Experts of a small language model.
Experts: 192 experts in each of 10 layers, a softmax router.
Training: a variant of Muon for the experts, 8417 steps.
Below are experts of layer 4 (counted from 0) of a mixture-of-experts language model. Rows are named router (the router's row for the expert), gate (a neuron's input weights, with its number), up (a neuron's input weights, with its number), down (a neuron's output weights, with its number) and show model dimensions 80-159. Each number is 128 + 32 x the weight over its row's rms, rounded and kept within 0 to 255. Numbers have three digits each.
Before each expert's rows: "mostly gets" lists some tokens that are sent to it at least half of the time. This comes from a sample of Wikipedia text that the model never trained on.

# expert 141
mostly gets: "At ", "near ", "at ", "from ", "@ ", "in "
router:144108098124042100110109115122101117125173161111120089122159098095130123128238119111107163179119119125116109106140131081165118133183087142115121105108156099102095118129135162133119179162126117144081131130112077071122165121054149133106151164
gate0:093169124112080113084061107109140094150146181147131098075131141140123135052097185069095105138113132192141095089141168134095109138142183128069145139126109077139140122087105161135123148088155125132126165099099057171110070107161162184086105138
up0:122106160069121132133134185106091129054162055108169139140135138140102117117043090114103082108134137089124094096118137118106111159162105138133105128114120103147170122161148144090088113146130063094152148138102099141099112127125119119255062108
down0:132154123100067112102088074145154118146113130116146147117165191112114173117203141093152097096128206104136119131128114190117096041115104125126111106140085141089113106085091090143119183119096155116052115126122124127086141120118139150148175152
gate1:120171127147109123123098078145155147146155149105123134098145082077186122101106121140130198183107109106152163151189098141163108105142158161106135145135125134097122140111095134168091142131072102116095142124132083102136151118111163083134082120
up1:053141077111150118186121139129195126143163083129151148157161113119129150097160142123135105129190106130141214153116178119129097081125165141201123140157165203154196126135174120127144140103043094168117156155138106151169081136132159122132145118
down1:121107146104150180139115167099163158120133099074095147093044175100063162104108173094117170120122125120135146095159131101111118115183124161135182101128123090098138188144118145103054081112117113066160142160112188129115121114107089173140090104
gate2:116147125141135081135154128060076132115144127184135206148151142117146156093075135133140147159147114158127069137137178111179149103172114187047093124177143127148112113171112127157099143110137088142093136071188127148080074115132117059200084155
up2:087128094131124194127079150119175169142148117059130101099110119090062094118147109137126111122106180142128182154082116160083121128133093105215145146131096117123131138125157124121165102150162136115145081140077110148128173117116128201128173106
down2:146128065177102190095107153150135173073109134144089146121106107105141211187092172138110107176109171146175075119124135141183087099151147071117109177162172120150129106149077141134089131145143158178169075106134101085119102163185088098144156143
gate3:166118158170073157151108172152043120093169181172127155097130183132231198136086094150124132147124060147180125159163129163111147143133136180064113158102117152137153116136140145165135154166087141177120136120204102108075091099131096088159129123
up3:125170158184089094139087102115126108103119152101144147168167146124116127109138110161118143124168109132153120177163117143130200141075124174090119142112120188164191112160124145159200134167017131183138095089187100180098189079133146161203114152
down3:116142109140121137081139112161154173137103132161093176146088130125162133169121071149137156085176129144070104133110094072122143097126118100097129112104064167104102133143087130088147112087130124099095155084136212170165120156129117163165108084
gate4:158135121096149166161101153182089132093135167130130106066068146078050124085148119153099155182116089129107093139133114136205105137150173145081116128098104090083112107107137143222105097110142095061194179134130092125101133161112127127066122125
up4:184146111126113114156073146119104165150125179205136132136125127143163160094180114233143116137119135124109103136153117127139118084112177116088081152096143137096114095188153126163127123129128126088138165092106128119089135149122094097072132203
down4:118119172159110152112110124160109171087105122110132096119121122129147077046132130124144098125088103119142040043124130127112141155086111093165111130130122105170123139103050092136112102097155083123155162082103107104110122167159110144071107157
gate5:171064094203102130193140140125108115136124133091133143176103148129126157141165112070107146152153095115159077151118100152173141114165125097080150121142143104131133083089155099141108147145043140110117137107176126148122134125102141151130161115
up5:117138124120175112131117130163088157089112088145104168157139170093127128059128091145103080138180168148143105076081176118126102104119116093110097137152144136124148090122096138176095119170104164121122074158116118142135174083136077186204119153
down5:115109070146141130098154126161048159169132116142128083133103202150135143120154130114143123128160129086174102193160171107115174108111171179122131138125149106092183112110132103128159089124064102161080164090086159133141109090128151127061138157
gate6:071108137160073149122194174105048123136128141096188111092068185118059124175062146159074143151082099121104191138155139077095155127105142132103123116129080186107126169109089165082165104128153099145095151111195121151093154105147149098129130153
up6:101115107140115189112143151087081140133116107084098119090156152150088118145189133123128124165133138083124167156161070110139144099115091150024134095161209202120115135123067154135125089108122114125050163158203141132152173136138185086057046180
down6:182176157131117131097089117144118139165151162171111120118171078089168131105196068131132140155138156128098147098108135090138107208130131136075098128106123075174132138160131110132162120140125184097162118090143139147105133061043105117178159114
gate7:114106151189182119101175162169159100110101094113153199197112126095119200119121119092148106095139157139115106131086120097094099101094031178153138121102128126097118122105158101112095144138106198124194122118141149102140151133129111175140163179
up7:065153147093117098143183131158057096116170160152112118126138172145176089163069132158070119119166103101119144136191188111135145145137194144107156185121108135152138199139149095098159188194172074136118153123119119132149090091136118121095109182
down7:099121068144058130097107153115153135126147171096115146155108190052133095205125168100073100100142067113131070049162161152163115144204114114147152141113172143122089086073123156197127124187198147121126134183095125099114119123126139141160129176
gate8:104130121148104183118121046179187131156112162155117109089155142189111128124110143112122132125166140111141087143134167121145143159121162114055169091086102171090144158114106104186108111098160127134067190124106086104069108134131134132144128139
up8:188100165124173088091129188108129124144142114153143087119113092109123170123106122137164124151103154125096081114119095167167080164129123175150109148115143123182105150155072170019137113167129130176133150125180063151149176173130122055046145164
down8:098128084147087093097160151109147096151104169152110096169130127147148150096115104053132139116117107159139106137145152159132144080129071182112159150135146145104101116101180101152132131106128132126116127146107034150145140110095199175124094150
gate9:140131143084122136089169131128178091045153135136086149128148189173088080146123149125112110156144074093114097144110240130140128126156106149062115150112138153095102075108125119141087191084201122184051121129102116143141117052134087169128198147
up9:164121169139157120074150145160124102081125166101104130141124043117091044050146098119075169150160155117126084113120127141168147151141157166138130118100149160170125079092174091169174151166116140117079131134124029136112106073123195123168116081
down9:102153076131106101151121166120103113094153113150119177161125130131086144199068107101126116095135156139143167102082086091105127145104158147043154138166121051085131187159053125128108117090113142146171108137166115128176132117078111114105079141
gate10:159206074089097131117240112146125101184072159115161167091131153102147128152107159154148150190101125139125104149108111091149117047124152094097178105138157070189050114136128079134100121109101092144083133137105154117161189155140081113101141141
up10:131104122075118091211168084161144085115083127110169123171125127084115171103156096152169131116158141081091106168143117111096153198126144105129136114222150091131134148156137091119178166117115152100130115148146121129095110103103151104120136049
down10:076145159115153140138190103084114119137109137110174144092108138105065170121166154094089168145111128116111100074138125096150092121150142156069171143134146032187089126112122107123134082148135137095116165120160219125115126106147107114132117156
gate11:126125104092064123155099151125172133138125150116084108143092204135108146088135131094129124139133143109112084187110119160099125139110105159128146099082163097012081102115148039105132114147091121147094107085082207144092173083151111170097162097
up11:101142135051109123122161122105140152118155116130161089098149131130130109160134119155138124096099146087150141144156104064124190109159110123109066153153176110144154078148197138106124114138088110095069140131125081143143151160116109133143135143
down11:102097121112086090118164119155135169161168081042145166129144094110136146119167131084131150102093165148092164161099157105118145121149132162179030148148134110130168167120120111207112086125171192123169086133125112134128120100120148165134147086
gate12:097122086164103087122123142120146113136161096129130160123140139138129145124161123078168132064080091094100194099067138103118097176089097126182148151159140105154145155155072252204177138172127211108156127157092118077150176103123155087098158105
up12:105133149114169248182166128139127151105060146109124112100105150124095146114101154173122127177084120106096155102163108121078104056159125139106113134127115125161129122107142101177116138111161095183095162128159067099119095223128124126163101113
down12:148147115102156097105147188116080160145149125122141118146138194147111130103063122133128138107120109133175177149170115110178140149062106073137135127119140090134171085187126127142162113178087136144118099087147123150050159175097152186110128182
gate13:126093186150120107191108124142179084128194112101197083120127102088097105139068093137156078146176132129151163153123125149094154072121077135140146109108169171098131142093088085110119116104137132125154158104195087146117178161128171173179166103
up13:163073157140087141135099083187116091143150088095151089133127073121116146132054089139095130124161126129149156123102105119114177143128092127155130114079183138126167142110156114137089135080159107120118227139176144141141151179137112157170095177
down13:109109151173192100169139139158121079110086074148114174150130121150150100157093079169101166099101058156156121123124171120109185131067055116119113135079099170110121111138113092152133173099100127140101146116140136147156127073145105113164117200
gate14:220158151172084084091145137114070078166089177178163168129124209168134158101094147141161134080107125128144103159109077134124105117071209130138139150106194115112154179086119135099109136174104154135152081120097177100120126169125108103094127166
up14:146145055135086104184144158099126164151094109205099100137105147171213136152106135118089146136115157154086102119124184129160105181176162122181111125131201112098129099134061125145113148117103140117143132154128104077127079177113130124244178121
down14:157124146133145098112142138167127158127138110156145132131162138100093149122151136131130109085180101146096091153123168151103095190107129081156119131143160156103114142172108146119091142119108175112136152164038138106111146118100153180181159116
gate15:123120136145100166081181139133117140092127152150146094122121088153124113119116119092130167123151079107126149120090128153115114120161135112091145111218170110103142135104138128124063141108124101125151106116118112191101178085137125047138059131
up15:107156110053104136085098108072143134111187187101105104171124123174069019153107150116149103091168107135142121118157138201123113095120146170070106124132182122143124176115131091160150089141039144120068071141102088123094166114135118163160110160
down15:181106126108119162137120088096124126175188131122164140102118146078098104114123108093107134120138167178111091082149194158147059037172235171130143116092155140110139122119131100119125107118132148137167092102128112192130103141165184092164079119
gate16:091125124103063149106148096153177087104154103162101136110134112071158112081143133093154119107128144095167096118130115125103079097179041075070121152180152116115086144111032110161099170124080179084155079089146119164097162093153111139107157159
up16:100074122148077089110089143195154144084173114088109183105093127097175142142096156105119149133176161145157126135150131149176098137199132162125137128135138091173107190110170154128114141173167107119107106137150150119113156107150090127163152132
down16:128119103189132100106144149114064191121114132208149104137107136100062177067151119090099147127139131115103099100166139084153088124090167112143138123160155131104057116108138113127124171082114138145162120075107159142150174180096108162094135151
gate17:114094097186118101154150053137080115108125082154127123125176146129150091190177114157114115167116143163117027120125168181102158096133123109137098109122188133098096088162183149079123124120158156086076116100138131147183109120121148047055116148
up17:138123144089097138169138133163081127131131073165139123149127205145201102207193169113170092093166144157108040116098144155102184135157078093103088087216178112121126096151114146109156095135084172131120113161180140103197135160124133101082122108
down17:091101134068136105182169148141158091131164138158167121106152151093097064122105172103114092149176148169108126113128091136139144103112083038103083135154127162145136085108148090136094165111123039140121074119143100113084137095163089150101158167
gate18:166128064100152112187125126183144109072111153080096146111125099118121140094100125079091119168130189171164069110108118106129102143161148116109088097079181114148138151142088125105141168145048205106199128130079084191099067126126124117110161108
up18:038171106100165135140154117096123108140117158116012079176108141178128114097117175067105089100154131109126168132164131116150190121127102092066122153172092168116153107107140116106134149127083162207124074126112124142086077092134117200156091163
down18:119121107170096123137106141139078139109104132168177086143128110099142148085158090163133103152131101126142109166125123129148155181116122173171081159140123124143121146123077115079172131107120137102091126134104123063173135174199083090158146170
gate19:165162139088158106103130104110187110122135171118135133130094123130152153079154170104119109176115132083155100132113097138116106134103132143196106138155142130109109185068120154096156189189094113057121144141122099115072088146149132125088089100
up19:140152179105078130155156150152111130151150133122182130110127107131196098071161126081176157134120104086106125127142136162115120092135106167153143115090081094117104118080175205104184120149130138107065133162170051119098114166150207105153117145
down19:093094177127088149132119147101071126105127158124168197112092113117124135133129129113123139136096110110163138070143105169149100090186089156118164144116098124114120150124167162162123102141147127081108127117161214142110130071157142078122125128
gate20:126130110155131136103129192069161126102130113138157127140144125106133105163192115125177147089162153168164109106084092161090171123137085107138101139116077075097130172115135075107155129157090149143098101112149104138120168064137092131097113186
up20:122122155127109088103122111163126159095186118079070165081095137178176152116113157148135107104136105088107136133132183153130094144129104148098126153086154086138141077133135088130136132178091135087227093156139109120088166118132110087126187097
down20:132150106176201085193175116103078078124095123155145137147105158108168150153113160107129179139153137085126111210125097073100153105045136118168153113117113139145149137117174137165114068060141128149125134098101120111163131083157132097129089068
gate21:167113100096156131158113148176095106128124106188202129164113146147080121131122141098084120122090114155103082149119094121125126152182125161130144088223135111074163112135133144214133138154191135147108183090096152144183145139112104155095124095
up21:129118180124181117126165054103071117121134127114095096080141130110127150105146129148131122141139079142124150144107180129117174100055061198194173104087069142224145144141147122081167129163133084155115085127109088163074140131133068095140130160
down21:127153135163139156167097101134100208162107139171096143128169092108096159095103104130101134166131121172144148086146153156090103182131098144070166150209158167157100159097128130188085145122154078072099087162141176078127185089145098130129091148
gate22:101128179137060104143148109096114116140041165114075093134130094113170124111109131074169211111103130119075125151106192109128096103134140180115123104132159070157100149164158149089128179137102091152085114063176133162114122149116125123135161170
up22:112113147071105107164162063142142110138108122083114131104169142085105143083060112117103099114127147133139095181185149112106135143131092162108147169130089161130158114131090141094146144119228094137108111131088161119105169132133135127127150198
down22:174126060154066190129094141142130157155111135142131130108140144119152123128099157132129147131135156084051075118146111120135119113124109105163139082139074121148125175136106180116155159136111123135067084094161098126141123150076121064135145110
gate23:100088146095065154136168139122148097117040148106119123139122189104125112166138127116120134119138165137098131137157123099111120134136120182120142130105127133183054122137116084127091147130172122129185109111106129063124166097114155092183147120
up23:113125132087056171159138178114142121097032131112186141156174120151167106151147140095145151096088116083104105104115129104177150174144180189072135148122171156125102091141144145118074082126115116226150072169109157133142113145109145096112189155
down23:138073114196069109122142147093096136154164161095139072143153089147123141057074223126156135107148134119165106144069132178098164198178089131103153160160131150153118185192133147136166122158109135160116091118124170091112098099133115116110132125
gate24:086140119152141107087159154141125105099177182121107106174119142128093118152151124116144070110158102201143161125073136056024206125186102127147084123134034105083111109144141131096109165088174104114170121093112051141137110104121119118097095151
up24:206182114072080112088201107176074124157111177102083102164144121160165130168158142128161138085105098176149150158105116133078172161138162117130105134178116089136167205123136158082150126099190144105112030110148111171111180105126102080138128145
down24:128151163110154075158167111123154108093135117170128122134112180198128118096149088132125188106161140156129221141137147130049144110157096052131134146120166140164192133154165102105163090100116112139085094115139162154103140094200186128119115121
gate25:147148103130127105111170072131163081075117144096072150099192121134105095139194064107082097147115135121157153152137098110127108169188125177214136128118161171133162160108179107119124134139114122185169073173095134154129091132137130101058095131
up25:156133070120099129154142045158154100117112166092047120118154103143121086118147091104117074205098141148116106215180102106072128148168151127106118130067110187151157068136176111107123153085100033059096098161114150110094104125105094128106159146
down25:109171194147132151155113138152117055132166149200154106159125138166121145119153116162151170101135118123204144149084115079123126153092136071116142147112155170113168093162156088169109144125107113124148120085078116126098153126095094174110154131
gate26:094098071142087087093134127135157080105124128122134105154075099189088128105160133086102162099130109149120087110172129101136142121150171124137112136107153127045088164137150208057166183140108117092116136114113100161076105084127155104167074144
up26:127145100105064137136189138197097141127106145101105151117105126116091104138145149179141090092134165113151114108142145078126150131174101101150120158145128144190154179116037094163100104073102155091160091118122123112137188097149087123118146063
down26:140157084128154092143131109191139167093118145111113113126087111101157127106143094124119157143156164120126015166147121165107131119147139145190121140150123202105101114104182112110123060115177127125119177107132158133101114166209158114128134121
gate27:068156146157157074075091124097103117092134096129114099106142141143176109184129128064131105144094124133119144089149221148143141117153142139162138110081094123106066133109200170131144138153126181128118066124132060089102100081127092148151121129
up27:161143116134087109101087147139099121162075089069148128094148117068173112090137102102135147108104138154094103154119184147180165124210110167129121136118065152142104162112133197145098081154122136156139109160148098053135104108123166096110119124
down27:144119122063131100124137137080123186149147125140119103088108127157074131105132167110175078129103075128255117101099131108066073078162122131128145140155128142136105130147123125135123106081114112171100159176097108136136113145177103170101112101
gate28:107110167164132165081135147145162115116097140077146128091053126124081078158120167106164125174184125127129123147090138124117062146140104127136137132161121106124090176118109131097069140112091118182132143158124043099165143215126103109124121113
up28:136101175072032120169170204146157149148151155095138112109123157120100139086153124156148108122150151149122095106115070186117123039121206146131127113152046139111115087136112128122085126136157152151175125166125153148166107182126128167051150099
down28:158112173078054140094095134085109118091145143105087145161151137129148135146122117088074176122112140137124184146151133078117119161144112099109096071160144144125092073143157143165116177147116171113104077178127155179175180112160119127089151167
gate29:112121082096100115154094180134098108147154132118135159020121141114118171188074167068142128133082125127156125109097102132161130070159188198149125144136124132115115114141095153054108142130128126132086121144139189110166158171127136097154105135
up29:120148186208099139146146149101146119133170125172154095177122134137112145104115094104109133088139115084134184063134154099102140136128157077202142099160026168120138141127187148115138127151128141126166182102107121166143103143137183173102095127
down29:149114104105125134154118164112102104132162061133138118164114102145119131095073144161115146087134171093138117172147112125078161089123127139133185150158145134187139195151149166118166113099084104106167076124155145113144095122150089105094104149
gate30:179094148113071116163122143104179129129147134194189141119113132082131169098098128121098103192130095174171087143114106177110131113077121150114123130104159126101123054105156159101144173131092087131142120102106130180109011126130092097122110149
up30:099115109132219171113140137135089096120138093101115141172128155212125149151190095167084153141100124096086149174127104119132154158101157098168115183139136144176078144169104105149073145110183130130093138181158151066153171201115124161107133164
down30:154129185162138134136168125138049100122131154162100140084135140114101132134082120102133122173163136183113195101141161097174143157065142132156127155103180179133095077135116122098143101110104119140086167161096125170111095084057152130152121085
gate31:154148103156091159175019079128068146111214140126128129141129158138113110158114084085120171118100136121061165116098112152144149164168079154095135135100156174122167106134145097161039134086163112091132128102190117095143125116154114117111127156
up31:132137137167085132153166127153107123121144130098132109071178138118117124148060120121133149218123149096166145123118148115137096152114105119096120146076111112096134204109160139135023155117182119156138101077136121146108122137136072134203129109
down31:137180187126098055196166055070097140162136173127109139148153176082160156106132164105133089124111112125138098067145105195165129112181087089120084120079192128146099137115147133105123152100199157047146169144164164070096153138120117092132087115
gate32:138130162166123054116152135134079105082144057160128164101071106121157141095125089107106090068116099130169140061089130106090143080141082137111149099105156115150150169125091151140224143120163102124120131122068136180109160082179063070053107150
up32:152099179173138086149121117131031098059148060118145181127117118119138168065221122167090106113112067086168134088077133158134136058165131158082163113095146158164150146130079142100145169099124084097123123132114113157101091081135039097144142119
down32:104149130123128141148116107112122182146109095144092141145171160109146102135085141210094120131099149040091184097122114109133110176154121205121165169153146150153135149115119130116098141058126158113119130157138135101153079109138158094213092127
gate33:122133160139153101163092166163152064122116147105146165143126139157140121040186132060190110156117196087110141117072128108109103175110169071146132162124144169136097138163163100137133148191132115102157138143142122087153169066149107072112188161
up33:186096110157113138075161117108124192169058125144137098134107083165174126137045136173100147099118100184097144120080123150174127124072109123084125071150204086154082103110142117114148091108133106111138106129101161222094167132115099185175141115
down33:171095051087127112150105131117093081167111152154137111112083125138210144133143099127111184149134083112101143087074112127136115162087128128107114128128115152042173113125138115227143073123144193146111113098124094154167124133148125140133198110
gate34:133091139157129089155191139120133142094171122179141180108080126125147116110141148078140095135156114146128190067136192123150135152157087151171144150087109170139172103099103144119165116137118070150143100182156112195112108111162130104191160202
up34:145168066109097101064082109096096151159113075156112130117106168148162137060084107116169116148120140098131112141076162143110128125103113123077151109146205103158097223103120162124156111103191177119115176073104095163107131135125135166154104074
down34:138184130120074127064083158124141164080142120126120123107120090137157119133131126071055136121102094108145130194122131100140124114102109184134117129121154093150065172103123169155149109189183140111118124107172125162093053155135084171100133138
gate35:177115123134123140029150072100138097049181176110145143174135112148129108120133134109159106139133168110144111190147166091076178173160122163123123052084186123141170141139099118125154152198131188094193133154090115144136153111128184138141147139
up35:149103085100118153138159135174144132129139166130107097121086139134135131119048111118160104182116123112116111208130167077166105139137165163081148090116164092144212146124128097105098127116059198133122154143106134117133049090113137142089088065
down35:048116115155164107065147144120190133100134160139094149156127176180129131130146055114145145120124129063086173084136161123113155075106151125145149154150118159127095106130085110138126131136093138090074113119179088106171126134136162128130177142
gate36:137145120167109192150189141166117130118154105180077200102121116189133157132153135119104143120121103114055140149137132096115109145124142176132115157125167156119143093112138176103139158103127128141086119109155065158072073100109146098102132168
up36:176127096185118115202116132142114147123110098154070194129113138132174191039154127106082151142093129149071107126154164111106088143125166116098110182104150118107129098127130188101158131106156119136103185131161117151069097118119126099140169174
down36:129135124129100132134113123093147112092076145135097139106102130107101096137172127115143145125124151109096126155149095134094153097088102086142064145189134159158047131132102162160131193174159178070098128137158134075098212107166140086129107155
gate37:080099159101103145159139116086100126146104140146183148173127180111115099178213145114136114165152129118149095149172195194169127062118106135094093159151151209102120163151156146137137156154113100169092070104174064131122123147129088016132141158
up37:140073133131055135162077094079115169101124128080105158221112170122126092137164082110170133106189109121235110114138133153138131082166152123115104146096112111084100122179090094126135135165129117203129129127149137110060129150135117064127123162
down37:117133121076190135155119195150135156119113089151150099096124150172109125152105102152143137100173191157156088188159169160138107192159111112119128135163178129132110116129104107172089121139124158140162157061098146147128151107156138137080158137
gate38:172166178241099141154186101132113094143148106145120082156093107173118080153120124147095107074072117097074159151147124120125158125132125152118156104160140116129077116116162139126153147098179119110084127100104103143115095150147122205226171144
up38:106126173067197124111127145105149120111194117179139086113124163111076151080141113112115132219139142163109135126075133164118115137114195182105119175101070112104125139149058147146129091178092101103194128135170139105126102109139141127134087107
down38:166117137127156113143127146097109200094189153153126128099136134148101167047108115145100122152123109134169177183120086172132164125123087120161141145104085077144159125133170149149129142186120100132083130122087058078053142135138135174155147132
gate39:146123104143106148127147109187161102152085114115174147098143133096131039117135128074116141106090090106076110118079127108089128150140106072096114158124178073183036172131099125091111146166148069131122120161116081123157123128134089146081153102
up39:074107199140148126148117118097110174139197118136081127145107120159110171165155107170141106138143164133143117144157144157144075131140142171146149168108043146114165138097125114202147162113156170120167187093105106163107078149128140138128115135
down39:124134164140170094145107165138113134091078127134150146083137166127173106080130096098117152148133061151044161157086132083126153111060117096137101111106162090091123153186086139078118118131164071081172200159124119100167125178193111106141211146
gate40:142109109153105066114112174120116127061109108148181156063108155141096117215119126157145132153117124156144160137114183168119136134146052147109161121103106091121117138082145137101170135130114102136147105076107132135154137218143098074179135124
up40:156160170115108087073093129134100152092170150116104118144109099128154165079170108110117077052105165068127175093117117140147106112095114187126123120144198142107166154087196145142120094112110110151196144144178164100098133081117106163095142062
down40:079107137165100135175104122163108125136136168124090115158119159119119086125142091067154154105157118176172157064132130060090113117134122093098134093200192100125112177200089170139122097091147087159110089146128130160120134128078160135118115141
gate41:120120170185146103160094092066133076118136169124156113119083146121153128143115088093146182102187133174120098154075123112091193149104092129115142113099171147113111143131108105136090103161063160098156173128122188141111206123115136155086115146
up41:111117116088177133101143129208137147080147116209066183101125157163151164168106155167128104123121111124132138182178118148091075139159080128167137091119103089155122087118096070139158135062125138121168036149107093145138088145141093126208198083
down41:146172148061195080165113139098133125159137163103130134082165152134133116102135054202107098134125123077135202132139109106185097147102174110080115110095141126153158060129141117127124151114118104148127077078134141163140138180080151132106167163
gate42:125096099119110143077147147142203161182108147108154100132130128103077102054194176139184122172143117139073094188111127124114095145097093094117086111128135115152110116136136141160124101130159109104176148131089125139070183119119108122117132105
up42:155110122125117146139153118066107190085169136106136096132152118113143134188114136111096105161121140143133132071129097150141147132187120115142141087141091082089066172105053109110134180139154164098135107157184114151174078160142127111077163122
down42:175122126119186139162141130147097109147189097165119132205098108166147133055118135127154130115169137104130075073103126159095102083116106156037129155164159160170115143120144150148146100066150098131178124143129133130109136090231093125139174177
gate43:147101192120119166106131156071176162151117182187111151134133107125134157134171096117140110142159142110139091131061075121122161185124182119114155128153159166055097196111147122126117153116233113125134193127029118106160109191154154127077118113
up43:107145123184060129153144160119154198109113151216124189111072127108119181123184100138133115185110140078112096149124103125123111159155139171144086119115130092104133147101133190154134102177060125144084159106053172097135093132137141100088123049
down43:057127121110140147161047069115170090102167083086133127112124181154085168148102150123141151123147069184161128050162123132109110132126128116075141153109124090135121148150156111058148130143114125150128159114110184126074127143134099130209088117
gate44:157186089099137151145112112097155157175175095153164114120072122104131147087175105132096146170092082123125130145124142137150121112098140107082108122120151152097126057103121175114124084085141055091147173111105092069157089117130136123122155025
up44:144219128094153127103147132160168148127169096127133125094084125098127160054138117111088164151083066176119109153158120164138122138112132096050116124132110137103135029086120127156153082038139137113117161123079119079163123082125130136112176116
down44:173095103093094115173061107117184124117130127135140113171115113125113134119150107146122108145140124154092097126099161148140086139183137072199109140118102096064166128107133096071137141102136141151141123187159160066108163150212152156084118189
gate45:127147125084127212114142069125070078116129133111072069113105135109129108127096177087123103133090093107087120151154131077108109109108158161099162110138177110104128120123115137139084108087144153102134139111123107137082087117134131193139147137
up45:211095120109086090115125043099187091131105101122156153105165105130147141106182098137164173090139191105183081114135098143112085139043099141080143095125165161134104139132079116108087116201134114134173168092079129123112143124136189154140063128
down45:085158102120207154150144141183095127096111169128134125209157103143128163123067125096159145130153130120111153127134131119118133060126099131186131113102160178116152093123131132154155120101162191134138152153129108112147167091155176182188130092
gate46:167038187127139082118153118159184085105139134137124153090133097145094125104133082151085145141163156147145097144162115176096176125090156186103099158145143096097105087096141113120067153139161149070073131135102082102106145148133100213122146136
up46:154161072122088111075144122093135135161128163118201177152114161114114117075199132080138133124072096050108129125127129140148133117150146158158097149134151165160172056160120152110125081062079094188115164101104163183168138108143102066085093164
down46:180083136129135121087182138086161148148133105174122132125131111065126106115173200106161157153132085104085142136156127123144110167106098166182093149127170159104217111121156135089103119140137167147064156096142179189110108088186095105121149155
gate47:055141155054034128103163125068073087089121155155081144205147170120097110186125133113147074100185094156131148110082126125127120157099135139144077099154175111139055177148137169122092100148142090169105103153130145112124133108133133131101146179
up47:127111171045112153031149130105156161134097138134070143131113157162144188150108162155161132077112076098087160086105135118087096194048125138165135102146104122137104158171143129186119126144150112105104098112125132104105144084121126168118120042
down47:113096124208151130177138106126140107131095115096159065096141081101082155152109134126067126160137166139106131144099136161093075172152105100135110148102152100146123119139152149129151160175126166173093134148115102153141105146081172083141139135
gate48:099142088192111150167063128089152131084167140154087146134154135157089091105159089096131134155118177089138096135144166161073090072139113159144099090118123072167127096081131124144080134108108133170163102119057187145126156137145098103108164143
up48:122169109157153149147127146080148103132231119130196146175121124109108145113164112145124149194126146072157118114168129142150089171097095087173074088142184099146162110095048099164141167135128131110080094124123118105132143114133114097100113079
down48:114067113140133131104140160094127152140128136146177069191153103128112143139102068094163098110133153111130083163162159140140131111165154205185123092153082065154132139084156172067171128147176093105121125165062132084135202158197188151117138199
gate49:128103126118123160184179149099136144151111161094235166165096181119079137112106093110073159133127139167098125184207091050145133178138118113058080102103053094108134119117125118126173121148190119129065116099140118167115118151139119110174116144
up49:103118083113104161125122102091174216159100105117172099120110082099128087129087170137094166171055120167122091114101153123090109103131065184117082176131191113172126064127095158169152169151135095120095118129134130149130023122128098146122137134
down49:103125102052112172083156166155160092137143130102112156087184102160139180131123161122082161145147118098099045146094126203135154113133067113130117157092168134112144119156157145152122096128093132095190193164136147187063111106110147139163143150
gate50:121140112165135105200073177071161145134116112106138115038118143097152166099141103131140138110126088144138174117094210104139164174183089116145111093131138145127157107167100081148116109173160132076107120136146177179129145135126081148152154131
up50:094117154116124114079155145152084120073156099103135141166152138160156132147071167141131097107131147139086121074119081157088123088062152172197165167213147161125158080160251166115136120117095121143152135128194110106148097131124126115167100108
down50:078121147151211133159101164135110166165151124178123116154130158094141117147109086121145120127116165077056162131159114151122103095113095117106132110194067191107130133153122116222115096100095206106124118131137097128145178109133058126168138175
gate51:161125126135078137117089121129133175144175103061125085084087116143149088091109131137152145066131091086180113129131176130098128099116058135114131148154160085095144113072044103122110138116098082100102156120153140126113113138139102180132114163
up51:153119176123048118132090153171139150138179107086157082121105095117149089060115091136101120107108109129128108087124149140124149093107085144089134129155157125118149105090074062098118107059135172083058047115139137142119177119118134125071138153
down51:152124140151191116165093110126161179156094103176129136091128157132138112178124118098087075156133132131131092092126124138190124160132166130180104128104120113126139149146176143121158112160156147142123124131135074126164139182096129079137130144
gate52:183110113115135122127160147126154098109152124169153154139146139119059067144214143183151164088157113173137155199114101081173175107144130130174144153093163145177118160156169186089157192221148123101131135160137092176050083138127181072150165120
up52:142127113084149164150109120123132142127109162189104134131107119090053121193184150155131148152097112169155104177129112099128181094153100141133132152045153122199163124134190143102143132155161133097102116183165100182066100167094167159137164110
down52:171173115163066149113056090100118161142144109114200134132086140100201201155107137116164053155167089118182114090068133070059143137117114150106160133100123101098125099130062125154139122102126076135136175102123143117118126147090121133113093155
gate53:119125151110051067112074060140113126105154134124109128173110166143131141097146140121151137115115183141086155150115052176128170169114128145109115155072136146096128077128103113165081158147149143135105030108179168117114218109124139150117128088
up53:186102118094134119143206175143101075145123118106106151102126123155157138128080134150106122114199119160140112136099173082117146149161080124105104134181163162183091146131108135102166175166140201063098130142058120076129103172129144149213114150
down53:134103129105165130106109120156105107112151095122118113103110117099147091134125087107134080059096121124085154108164147123140123094110145155135164152113137134155078161150127110124086151134092133116255152154105086137139128120190156167077167151
gate54:109130089151086135118117160136127154075122094170093173188080120139178150085162118148113131155106158118072134128060121117070130118127112160135108131109190121159121079109126205131110160114055109123072102143111110127099128110126148107111123142
up54:172124145104176145089132084165133132181119134152116116137233122108098081182058092137143143169175130119110117114140079135154128139107074089092196112161073094129135141167116103146166126084195153142135136131130159106176132111117114130116085087
down54:105128112127099117117139188134082065132153108169093122107160115081168098118127145150164109185120194145100163170124099132138122155184176154121070097120083158146161146196156193087123148113072148152165176092131170164116111158182175130192111126
gate55:137113123165154102095130165122153147068069065157155113115112099139114114089129130185086101113129129128129184108123142106084122123117112138193182098115121107141186108135145158140118158102150115096071095134057137070149120137131200106183134139
up55:147167142141120149131128095126098130102083137175091119075121106111054124154175139143096148077117093068177122129163100077090110116157196058060165117122160135166114131093092145219077108117115217132098119127117100107113125152126153181165164102
down55:108107146094107160121061074084127166115123143123134119116104094142177091130106176153112112136164136089066118102158130096146161150096116119149162103104165046186172180162133155111130146103089112124070143146164141152156101102050112128073134098